config.toml
hidden_size = 256
d_expert = 352
d_shared_expert = 384
hidden_act = "xielu"
router_score = "softmax"
balance_loss = 0.00424
router_noise = 0.1
router_bias = true
shared_expert_gate = true
vocab_size = 8192
tie_word_embeddings = false
optimizer = "soap_variant"
learning_rate = 0.00632
max_grad_norm = 1.0
Below are experts of layer 3 (counted from 0) of a mixture-of-experts language model. Rows are named router (the router's row for the expert) and show model dimensions 0-255. Each number is 128 + 24 x the weight over its row's rms, rounded and kept within 0 to 255. Numbers have three digits each.
After each expert's rows: a language model's description of what the expert responds to. This comes from a sample of Wikipedia text that the model never trained on.

# expert 11
router:103149153153100154113108149153148133104164103160154099153153151154096099153156106101110105153130105098103096144144089138144154124107125162124145098120150106161104092152131110101108113146154146100152094104099105108152129148101101119118162157101133153114161105159113104129150095102108106130146092154151105103152160136092102132114153108091130161112149109151144113114153109167122146132134110109150114151104158110108152115152124151159122158153152106117116105102158161157100152162159163110156104101151154156111101153148150149148111097145103149152156128100156149105103089113151161148119138152095148134140106104096099164160100085150112151159150156154154146151151150154147098151130107149151103160156156151105098156103097158147155097149157109151141095135157150098155104123160100
Suffix pieces like -ously and -ally after continu-, the infinitive to after verbs, open parentheses, and decimal digits in climate tables.

# expert 3
router:105152153150099154114110152153150129105165102159155101154155152153095101156155108100110106152132107097103093144144090136145153124107124160124145095118153107163104090153133108101104113148157148100153089104100103107154130148100099117118164153102133155116159106159112109130152100102108105129149091151150105103152160136092102135115154102090132159109148109150146111112154109165122146131136108108150112150108160112106149112154123153157122156152153104114118106103153161154101152162154160113156103101150154152109100153148149148147108101146106151152158129100155149105106093113153163147117139153095148137141104107091099164157101088151114151162148155152152148150154150154148100153128106151149102161155160146105099159102096154145154099151151106151144102136158151095154103123160100
Digits and number pieces in long semicolon-separated figure lists and table cells, plus prepositions and quantifiers like on, with, few, throughout.

# expert 18
router:105148152149100157119108149153151132106162101163150099154155150155096100151156105101116105154131104098103096141143092139147155126106125163125143094116151108160102086152129107102108111146154147098153094104101105106153128147100102117118163153102130153117162109157115108128150095103109106129148089154152105106152160136092104137115151105090134160111150108152144111115153109165122148133137111108152116150106160113106151114152125152157119161153159105117114104102160159154099155162160162113157103102153155157111101152147150156148110100145105151154154122102154149102109086107152160152119137152095146133137105107094098163157100089153109151160151157152150149151152148156149103151129106148152105159152157147105098158102099152148156099146156108150142097138158149097155103124161101
Words and numbers naming sports events and distances, such as 500 m, Championships, Cup, Racing, plus name pieces in athlete results tables.

# expert 13
router:127129133132114192099116139126120141148097141137148134105088140125110142132169106102084098136071122122126139132153153135109130128137110114137130125101111098130117104128108121117112105153133111122133129146132129102133161167169119130139082127119175123128132154111106157111142152112123132160129177100149121113119131141131086141113074108148146153101132130177101136132139149145121143152096146164172133133118082106104129079150081159102114106125157135086141145105094115092090125136116137113106134115119135160140146133093151095152076096174174142121128103162115161138103161159106142163137085148156127134106127136135172066124166115103141075137082126137140162127137123137159119163188119099124148101154106120109134117118132117154086164105156148147094145072124125137085142112085160
Word-internal letter pieces, especially consonant clusters such as nd, th, st, tt, mb, in the middle of ordinary words and names, e.g. amended, diphthongs, Basketball.

# expert 7
router:105149154151103156114110149152147129104166103160154101153154150153098098153156104102109105152131106096104094142147086136140154124106128160126144094120150105160103091153136108102105110145156148097153091105101106108153129146100101119119160154104133154116160109160114108127149098104108104125149088151151106104152159134091104136115152107089131160110150107150144109116155109170121148130141109108150113150109158110108151115152123152157118160152156104116117103103159161156100153161157163112155105102150154155109102154151150150147109098148104150152157128099152149106105090110153162149121134151094147138140107102094102166157100086153113152162149157151152148149153149153148099153129105150151102159152156150106099156103097154147154098150156108150145097134159146096152103121159100
Middle syllables of Indian, Slavic and Latin place, person and plant names in tables, e.g. Gopichettipalayam, Nagapattinam, Alternanthera, plus commas and ordinals like Second.

# expert 23
router:104152153151102154113109151154149129106165103164152098151155150153099099156153106101111104150131106099103095146147088135143154122106127158124142094116150108160103092153134106102106111146154148099153092105102106110154128147102101119120161152103132154116161109158111104131152096102107105127149089152151106104151160139092102136115148106091135159113151110149147112113153110166124145132136111107151111150105160111105151114154122154158118161153154106117118105101159162155106156159158161114157104101152155157109100153147148150148108101148102150153155126099156150103105088111153163149118135151097145136143107105096099165157098087150113148159146158154153147149156153154149099154130106148150101158154159148105098159103097153143157096153153107148142097136158151097153103123160101
Table pipe separators in sports and chart tables, articles a/an, conjunctions although, and second halves of compound words like Vergessenem, Weekend.

# expert 10
router:104148153151102155114111148154148132104164102158151100153155151153098099157155107101113106153133105100102095142145089140140154124107127163124143095117152108161104092152133106102105116146157148097154089106101103109153126148102101119120161154103129153115158104159113108129150099103106104126149089153152105102153160137088103134116152104088132160113151108151144112116153109166126148133134108107151112152106159111106150115153124155159120158152153107116113106101157161154101152160157159110156104101153155157110101154147150149147108096147103150154155127099155148105107090111153158150119138153094146137139106101095100166158098086149110150161151156157149147149152151155148101152128105152150103160153155146105098159103094155144155101148154108151143097135157150097153102122160100
The word to after motion verbs, plus in, periods, commas and event nouns in narrative prose, such as went to, conference, professional.

# expert 0
router:105148152151100156113111148153147131105164101163152099154156150153097099157155106100110103153131104100102094141147090139144153125108127164124143094120152108162103090153130108102110111146157147100152091106103105108154128147102102118122162153101130155116157106158112105128150097105106105131148091152152104103152160136092103132117151105091135158112150107151147113114153110168125148134139111108151113151107160111104149114151123153158122159154160105116115109101159160156101152159156163111157104100154155154106101153147149150145111098147104152154155128099156148104109091107152162149119139152094146136140104102093099164157100089152112150160149157152152149150152152152149101153130107148149102160153157145104097158102096153145154098147153109148143096135160147095156103123160100
Pipes, semicolons, colons and digits inside score, time and number tables, such as 94–82, 2:02:04, 10 940; also prepositions like of, out.

# expert 6
router:106150153151101155114110148153149129104162101162153099154155152153098100157154106103111107152131105098102096140146089137143153126106127159122143095116150108163103091152130107103107110148154147099155091104101103106155130147101099121118162159102131154119159105159116106132150095103109104130148090153151104104152161135091103139116153107088134160112151108153146111114152109167121149132136110106153112153107159108105151113155123151158119162153151107118113107104156160154102155162155162114158105099151153156112101153150149150149109098146104150153155128101157150104106088110153162147122138154093147137140106106093099164157099089152113150161152155153152147148152151155148103148130107150152103160152156147104098154103097154143156100149155107150141099135158150098155104122160101
First pieces of surnames and names after commas or "by", such as Hol, Ang, Mun, Đ, Lo; also X marks in tables.

# expert 19
router:107149153152099154113110148153145132104161101167154100153153151153097100153156106100111105151129105097104096141143089139142151128110130164124144095122152107162103094153128108105105110147155144100152092104100107107154130147100103118117161157103129156115159108159114106130148096105109103129147091152153104104152162135092103135115154107087130160110151110149145112114154109166123152129138109109148109151106160110104149113154123152159121160153156107115113103102154161155104151162158164114155104100153154156107104154147151151149113099147106148153156129100155149105107088109153162149120134152095147139142106105093099163158100087152114153160152156153152149147153149154146100150129107148150103159155157144105098156104096153145157098148153108151142097134159150095155102125162099
Determiners and possessives the, its, their, whose starting noun phrases, invisible BOM characters in coordinate strings, and inner pieces of names like Marunouchi.

# expert 21
router:103149154150100155114111146153150132105166103162151100154154152153100098152156105101114105153130106098101096143143090138144156124106127161124143096121153104162104090153129108103107110145155148098153091104103105108154125146102100120121162157102133154115158107160113107130149095102107104129148090154151106103152161134091101133118151107091133156114149111152148110112152109165121148133136110108151111150105160112105149115153121151158122162152153106117116106102156159154103151163157161112157102099150152154110103152151150151149109099147107152154155129101156149106110088109152164148124139152095144137141106102093100165157097087152114152161148155154153147149156150154147102152129105151151104159155155147104098158101094152145155098148151108149147097134160152098156102122161099
Past-tense and participle verbs such as had, published, used, offered after subjects, plus name-internal pieces like the k in Sukumaran.

# expert 9
router:105149152154103157113108153152148129105164103163154101154157150154096100155153108103108104153132106101102094147144089135142156125105130166125145094117154108160103092153129108104106112148154146098153094106098104109154129147101101119119163153103130152118156105159114110128151096102109102130148091152151105102153159138091102134113154106089134160113150106151145110114153108168123147133135112108152115150106159112106147115152125153158119157152153109117113106104159160155101153159157159113157103101153153155109101151146150151150109099147103148153156127099156148104104089109155160149113138153094144136143107103093100161159101086152113149160151157152153146150154150154148098151127106149149101159155157147106098158103096151145157099149156107151143102132158151095155103123160101
The word the/The starting titles or noun phrases, and final pieces of Latin genus or species names in taxonomy lists, e.g. -us, -ys.

# expert 15
router:105149155152100154114110144151149132105165103163151101152156151153099097157153108103107105151133105093102094141143088138140154124107129161126142094118152106159102089153131108102105112146155150097155092105102107108155127147101102119118161157103128155114158107161111108129147098102105104128149091153151103103152159136092104132114149106090132161114152110152148105113153108167127150136135109109150110151106160109108151118151122153159118157152154105118114106102159161153104153160155157109157103100152154156109103153147149150148108097148103150153155125102154149105108089107153162148119136152095147136143108102095099164157099088152115152161147156155153146148153151154150099155130106151151102157152156146103096160102096154148154100151153108150144099138158150098156102125157100
The conjunction and, first names like John or David, and closing letters of transliterated Urdu, Arabic or Finnish titles and names in lists and tables.

# expert 14
router:105151153151100154113108148155146130105164102160153102154155151153095099154156105102111103152131105098102096143146090135140155123106126160125143096122149106162102093153130107101108110146156147099154093104100106106153131147101103120118161153102131152115158109159113107128150096103105103129151093153151105103151162135091103132111153104089131161109150108150148112113152110167123148133138112110149110150107159109105148115153125153158121158153155105118115106103158159157101153160158162111157104101153153154106100151148148150148109100146105149153156125098154149104108087110153162149118136152094147136142106104093100163160099089152111153160148157152156146146154151156149100152129107150151104157155156144105098158102098155147155097150154109153143098133160151095154103124159100
Pieces inside Thai, Arabic and Cyrillic text and place names like New(port), Marach(a), Hat(ton); also apostrophes, of, in, for.

# expert 20
router:106149154150100156113109147154148129105164103163153101153154150154098099155154106101109105152130105095103097142144088137144152123108127162124143095120152106163104091152131109101110113147156147099153093104102106106156130147102100119119162157104130153117161108159113108131150098104107106128149087153152104101151159136091103138115152107088132161113151110152145109113153111167124147133138109107152112150106161110107148113153121154157117160152155108115114105100158160156102152161157163113157104101152153158111101152147150149146108100147105151153155124102157150105103092109152162147119137152093147136143107106096100163156101088153113151160147156153153149150155149154148101151129106151151102160154157147105100157102094155143157100148154106149147096137158151098156103121161102
Closing parentheses and braces ending abbreviations or party tags, such as (D), (PHARM-D), 0 T), and list-final words like others, Co-optation.

# expert 4
router:107151154152102154112111148154148128104163102159151099154156150154095098155155106100108105151129107097102098140147089136142154123104128161123142096120150104164104091152132109101105116148153150098154091104099105108153131147102102119116163152103132155115158105159112107131148098104110105129150091152152104102153160136092103135114152108089130160113150109148147110113153108167124146133134110109151110151106160109106149115154123151159117160153154105118118108104154160156104153160156161113156105100152153155107101154148148151147107098148103149153156129099155149104105089109153163150118139152096147135145107107093099167157100087151112151159149157152155145148153152154146100152131106151152104158154157148104099159104096157143155099152151107153145096134158151099156103125162100
Trailing digits of numbers in results and election tables, such as 4355 7, 300,000, 15/12/1987; also word-start pieces like inter, cert, inf.

# expert 16
router:105151154156103156112111150155148132105164100163151098152156152153098101152157108102113105152130106097102096144146086139141150127108125160123141098121151104163103092153132107101102111148155148100152091105102105110153129146100103121118161158103134153117160109158112107133149100104107104131151088152152104105153161139091101136115150108088133159112149112150146112111153110163127146133137109105151109151107159110106150112154123152156116161153154104115115106102157159154109152162157161110158103101152151158110102152146148151146110098146102151152157130100157148104109093112153163148120135153094145134142109104095100165157097086151113150159150156154152143149155152154150099150129107150150101160155157147105096156104097152144157099150151108151142097135161152099158102125160101
Plural -s endings, such as loss(es), portra(its), the month November in dates, and sentence-start pronouns like They, She, According.

# expert 17
router:108151154150099155111112144151149131104164100161151099152158150154099099155153109101110104151133105097102093141144090135142158124107130163119141097117153107163103093153132107103104110146154146098153087104099104106156129146101103118122161157102133152116156110159113107128149099103107104129146091153149105101151159137091102134114150106091132161115149111151145107116154111165123147130136108108149109151106160112107147113151122153159122157153155105119120104102158162155102152162158160113156103102151151157112102153148151151149110099147105154152157131099155151104104089106153163150119134154094145138144107105094099163155098090153115152161148154154154144145152152154148100154130105151150102160157159147106098158103096154146153099149152107149147097135157153097156103125162102
The word of inside fixed names like Freedom of Information and Minister of Information, plus numbers in table cells and nouns like students, residence.

# expert 12
router:106150154153103156113108150154149131105165103162153099154154149153097098155155105101112106153134105100103096143143089138142156127105126164125140095119154107161102094152129107103109111149158149099154093104100108107153129148099102119124163155102130153114157107157113107129149099101109103129149091152152104105152163141088102138115153108089129160112151110149145112113151109165124147134134111107152114151106159110106150113154123152158119162153154106116111103102156160155103153161160161113155104099151155157112101153149149148148108097147103152153155128100155151106107090111152163148120136154092145138143111103097099165157100090150109149160153155151153145150152151156147097150130106149149103160154158148104097157102098153146154100148156110152143097133159151098154103125160101
Pipes ending rows of sports standings tables after points and goal difference; also commas, digits and words like Zealand, same, used.

# expert 8
router:104150153152102156112113147153150129104167100160154099155155149155099096156154106101112105152131106096100094140143092138145154127108128165124144098119154107163102093153133107101109113149154148098153091104101105108153127149100104118122160155102128153115157103160114108133150100103106104130148092151154105104153161135088103132117153105089134159111151108150145110113154109164124150130135110108149111152106159111108148114152122153157120157153155104116115104103157160157105150162156160114155105100152154158112102154149150152148112097146106152153155127100154148105108089109153160150120135154092146138141109103097099165159100085150111149162153155152152145147154151154148099150130107148151101158155156147105096157103097152146155099147153109150142099136160152095151102122161100
Articles a, an, the and the first pieces of nouns after them, such as sat(ellite), NA(SA), law, Society, coach, construction.

# expert 2
router:089124126126144094111135149171141158129130142103155114149118138127168128095104121120125127138087118177112161134125158133144124091096111129093180112090153132126135161131142115137161092146068140153108124111131172094119105150098107096077135125120096153125076098103193107147158111121121117151169138148146134122144090141174189164109148116120138086113123118133115122098123162090100144129150097090132102132115104098171144141124102127084143106136104106167112097142167121122138121106092090167120122127138152084135125121168147119135158123155099177128163076113090143128130132123158101124105107143107150129128108136129121147101105160150115141096104137133153121141128154116148119109125108152137117145074136162143145130149168170098112108107117094106149103154133164143161138126091129
Equals signs and words in section headings and infobox labels, such as ==History==, Country of origin, Website, Genus; also opening quotation marks.

# expert 1
router:157131120107150101106101134112138109075116093117150131111147126081149146079088109146149108132139102110139126094137134124140116160116099129109129147121134105142149154132154094126158155157157148134112134109095073182125123145124197099144085153163131129128136134124092114121096113091110093126111123100136119148135106157103122090114188144177150127118154126090096140076150085127124131143123127089128131132119147114102153144160097107079164162099126101152141130140109113138144165124130153136145129100115125137120157134161136176106165180068105098132127129109188118108158153130138103149159128158145121161099118159158073109153127158147132110089100093111103137139137162100152122141120108154161114139126156125116095139154139122124155153110114106154177151127131124116136114097155125
Line breaks and blank lines ending sentences, table rows and list items, plus list dashes, pipes and double spaces, e.g. after scores, filmographies, charts.

# expert 22
router:106152153153101156114110146152150131104167101161152097153154150154098099156155106101110103153131105098103095141143090137140154125106129162121143097120152104163103092153130108103106110148154147100154089105101105107154128145103103122120163157101129154118159109158112108129152099104106104132150092153151104101152159138091103134117151106091134161115149111151150111112153107167123145132137110106152110151107161111108150115153122152159117160154153105117114106102154161155102152161159161113156103099152152157111103154148148151149111099147104152153154129100158151105107090109153162150118138153093147136144104105095100164157099086151112148162151156154151146149153149156149099151129107149150101158155158148105098157103097152144157098148151110148142097134158150098153102122160102
Sentence-final periods and commas after years or names, name pieces like Jr, Kon(stantinos), Osman(gazi), and years in tables.

# expert 5
router:105150154150101157110112148151147129105165100158154100155156151154097101158153106100109105150132106097103095144144090139142155126107127162124145094119153107162103091153131107104105114148155150098155090103100106108155127147101102118120161155102129155116157109159112107128149099103106105127148089153151104104152160135088102133116153105092136162114150107150149110114152111168125150133136111108151112151106159113107149115156122153158120156154157107116112107101155160155102154161157159112155104101152152156108103153149149153147108101148105151154155130101152149104106084107153159149115134153094146140141109102096101162156100087153113149159150155152152147149152150155147100151129106152150103159153155146103099158104097152145157098147153108147145096136158149097155102125161102
Day numbers after month names, as in November 30 and the comma after May 17, plus copulas is/was and pronouns him/he in running prose.